Weights of a small mixture-of-experts language model, trained from scratch on English Wikipedia: 564M tokens.
Below are experts of layer 2 (counted from 0) of a mixture-of-experts language model. Rows are named router (the router's row for the expert) and show model dimensions 0-127. Each number is 500 + 25 x the weight over its row's rms, rounded and kept within 0 to 999. Numbers have three digits each.
After each expert's rows: a language model's description of what the expert responds to. This comes from a sample of Wikipedia text that the model never trained on.

# expert 57
router:544486555511473477461461464521530533494521539495462497525520491485488514465463526484490441523520471484479536489506525484499487527508540481500515452530515483501513523473494468512486478484541528494486516487509465503517525494491512487506457493516513500474514487467527522486462453531502507487535532524510490464545537514507516558454480535499510476502477509467521477466522513473533504509513
What it handles: Latinate suffix pieces

# expert 1
router:526527441477515508526523487461503507516507502487521494478504489504452485531507496475511498512516477513509487514475467459446500490518453483474522511514525468484449469515477481532478552488481497470511515452514470552491486523521507500493522506546462493552538492506484521491518524538475456533500456483530474501512473529497509460500535471499507540522508498512509515436497518484526527513507
What it handles: Table separators, scattered tokens

# expert 29
router:455526531534476490519488500538509521485481476522520508508530550481516526530496490478525506493443459539533488471501505488482554526456509528494486447505542481481502524456521491492509474501506550499498505486509500520488535503494506541505484461511478488477477548457495517449492446519531504522464556485505485448492505503519502480482503459537491504494476502478511501524474524518504519510519
What it handles: Verb stems before suffixes

# expert 45
router:472488497474512502480509506492476515508531503489504501450539478461448472523507526496490472505486488529479492517496500498460506426521476535509462531516482511500463532518490494512509527536476522467496557534507484525488483508540533465511512495528505506459556478502518556501547501480500500517503466522518505539516520470489497539514510487477538476504535478542523476495463493541497521541485
What it handles: Small numbers in tables

# expert 23
router:465480506549543496493495506471462499519480491481515506530491449468547513482489505470505541480526537477487488527480523478529528505465516470526513500529483519498505520497490481524484527481514526512493471484508516460510461527512501515536519492525527486489474454497524523514517519499512518449483534489457476471469551492482518529513502516465470471515463531433498482526488529517468470470455
What it handles: Endings -end, -ard, -ch

# expert 11
router:469506460480519507476517552499483529485479452470509483492472501462497490508483454496491482503518505493496485476548501466454482528514515500477506510542526508490532491515486490516457468490521521485493492499531465516514526486488473528484430503467445466520508500490526494494500510522488487482511521485457507549447516499552458518529511483468499498477500490472567497504533519541511533533493
What it handles: Prefixes and openers

# expert 31
router:483469492492503527460510508471528484475532545534546461519477473494514523525468478526474470513497503525475528483495494503478457486546515525497501489499481459480482456492522529503466479469534467488493508483549474544502480523493521500476487543518508539521543468467523504505490539495513480513513455469500498463522499534485482548477531467485481522523483459502452512492525511522529521479522
What it handles: Pieces after S, line breaks

# expert 27
router:544488464489498517507487481450523506489497510512460500460525504487437514533482479456492495531525482530498488501461447471476523489541490492469469514513471467509532462500495485523520506486477523504538547486469459518486497515500512509495506482561462502495496452502467554529500490518456474494509468485522492471530530530535489491502519457509495507508521491514481536514458514502485516481460
What it handles: Years in tables

# expert 44
router:472477513523513500488531490528525437470506501536528499522487530507455525493454523541537528478489519469525506517486516481511480456501511486492469518490484455498533506491541488522481520519492509502467528486495502488534494522469546441503524511468515486466501493486522471501472468480516516512501507546519523465514456495500469468450506528505522509524451460512491548480470508535492454496505
What it handles: Past-tense verbs

# expert 7
router:488456493459544463529549494461499523459490540483513483492498520528498549500472471521461455494536523458478510521545517508540474469506508504483521490531455481480529485505492482533511494531489447506513472494502537503541518484495497485467522503522477507530529487539520507513524503505510484485563505498489485497495501471460475515509496537537466488460516529486504543477506461489506500481472
What it handles: Pieces after B/b

# expert 17
router:482556484529509504538477528528557472528534494525474506531516512512485470503498463461519526506521482513511524494480454509474504520439543474485524536510476502525481516522466497495530484510517515515531464490473510466424515477469544501492512476490549498519477477525454472499506476503514494481515495496505511532476516540504479529512512487493520468502538511475513477489516481476551536503511
What it handles: Suffix -is/-us, equals

# expert 26
router:493502463538470497529514463531495521526508510510463492506524528457527515532556492506483487499500482493510475516519496502490483539484458541499532482512545519470558500470488563486510529520538510522505460484499527521520477512469475499479517532540507513496493434535540534511510514508519510524489499462493504485510528505486527456475523456491533492477524506482557506493494540517522496527502
What it handles: ad piece after T

# expert 24
router:494521519455484487510477513497507516481512516472500515499500484479440479524515450456495516463505484484508532473506531479515451501525478518527521507502478519449451503502499483494484528437519527480541494515524548552506471500493487473496451522504514510557518510502475484502498501487478469554525505521470522488517495534527479521493514476525476514555505477536489545508453505495489510537502
What it handles: Word starts after punctuation

# expert 38
router:532492493517491480492493529465524518497448515484504479485503494563502498480464479464525461510505528518485470446532512499451520538474470472471463470484475476554460516475468491494457527531492499483453504510504480485501496524495491500502483494483531504505483492465471511504478509521515480493509547515467495545551488513466486482519495517488441453455538514496502533509479518508492522490526
What it handles: p/m syllable pieces

# expert 15
router:502504456470517527493475525505508509537504465470469494552467521506522481476526498458505515478522490517451502493486502505482555504510457469519512485544491534544510518494544509516511481470479510457533527486507474501457499482467507523505510521498555484514460494495552538517472488537524499513506514455465498470525506514476480522525500480485458458506526537482537493519463526479506517507529
What it handles: Syllable im/am and 'and'

# expert 2
router:467495474496535485474515467482490525471511525471532471490534503496484496482520494473474489486531513482502541485453528507477502524462482527478476476488432475475479473542483516528519555507486512523506497496499534509502514483488476521482491487533517539475531496518484499557518508499471469557531458474499474502509455513508469507476517452468531482504486514546555467482509502481497523512472
What it handles: Initial A-word pieces

# expert 18
router:539507506493526504495473551508484511468476547498509470521465469476471487470488489501517523478493491476525476483513528528481467501512509524472539475529505543497462478488528543513539469471542510486452500515471462510511516515548467533480527501516484488524479520547535507505499491497517504516509522502514535484486467547514467522522532480461448514513516493491478484522482521502434490512543
What it handles: The "ar" piece

# expert 56
router:489543498529516528511531512517497530484500509511510485500522484466527462522529491465501459496509522531523479499512513508463547463499485540485496528467500475462524500475532482527550498533499514487513477497467535517536505490487486532487493503470504489535523523482505485551461470513455493547441502496524462536469483534503488454488491526501527468460489488514521511537477465460491543515511
What it handles: E-word and first-name pieces

# expert 21
router:493477507526454491508518494462462513466543467531499525468463489526450484525532520489514515464503494499517517507498470534530526511499455508518491507487498480536465511493553501499499485552498528503518506585521472519505500506478516513507496503496471485508487466470471543523529520504433528510522524483492503492459457526513504537490442484507502534497520474535519471514510489495513478475500
What it handles: Line breaks

# expert 53
router:509522506476492478484477497511464530489468498547467540535514547551529498476498513530494507507502487523484493474459523493509463545489509471492520453519479540495521525520481481499555466482500472475489527503493513470481471519533510520502493498456495473499461539515541509485469506502514504530488468501461511480498475482533491499526491547492538479473507534476453458490550454476486501519528
What it handles: Pieces -al, -il, -el

# expert 55
router:494496494540504520496494461534484488530534456470526529477506479484536457494494544511505522518458478526540483473494482525523513543512504532511509537455524515507484518441496497501533480478488497459488495486448476527485510516537490542460527532515468504507504504494477473493479462487476491514501467485521485487495483456495516459456521485486537546540497477533493509483539468504478514519538
What it handles: Adverb ending -ly

# expert 22
router:454489486540547494513527474483510448504461501480511509472481433535522511491537497488457529528494499525508485472505550490499474473510466529510523547479485500520498448453487495528527503526472489494478507481510537459526477527501477475483520503519535473497520463480461543526470512478479493501443493499514480490500498534549530486470508514493539523523521478501481489520497481492523520521502
What it handles: Odd fragments and Cyrillic

# expert 59
router:525522499542495511447472482519506487490502474474516519528465472467498486505514524499531495502475480526527502475503532476485510528469494545510531503478514544495486560546504565492482511487500536527478502504469486514526476523491487546493463532477492567509458501487494482502482508518508476531512463487486478523483489533543513492498526529472543478540520481459495442473484520472504485504501
What it handles: Pieces -er, -t after U/I

# expert 14
router:502495464457532505496490472472550419512453524495507508479505524545461477518504508532502461485517487496511486525491450469508505491497528532506477521494527528483497491514489508489510517489475485491546493549482496516451518503537511492518508461547465469527544516473465519547479471489505511529484480483490512498455493514513504525509512498491509535514521447495517527484505508523459475552507
What it handles: Digits in numbers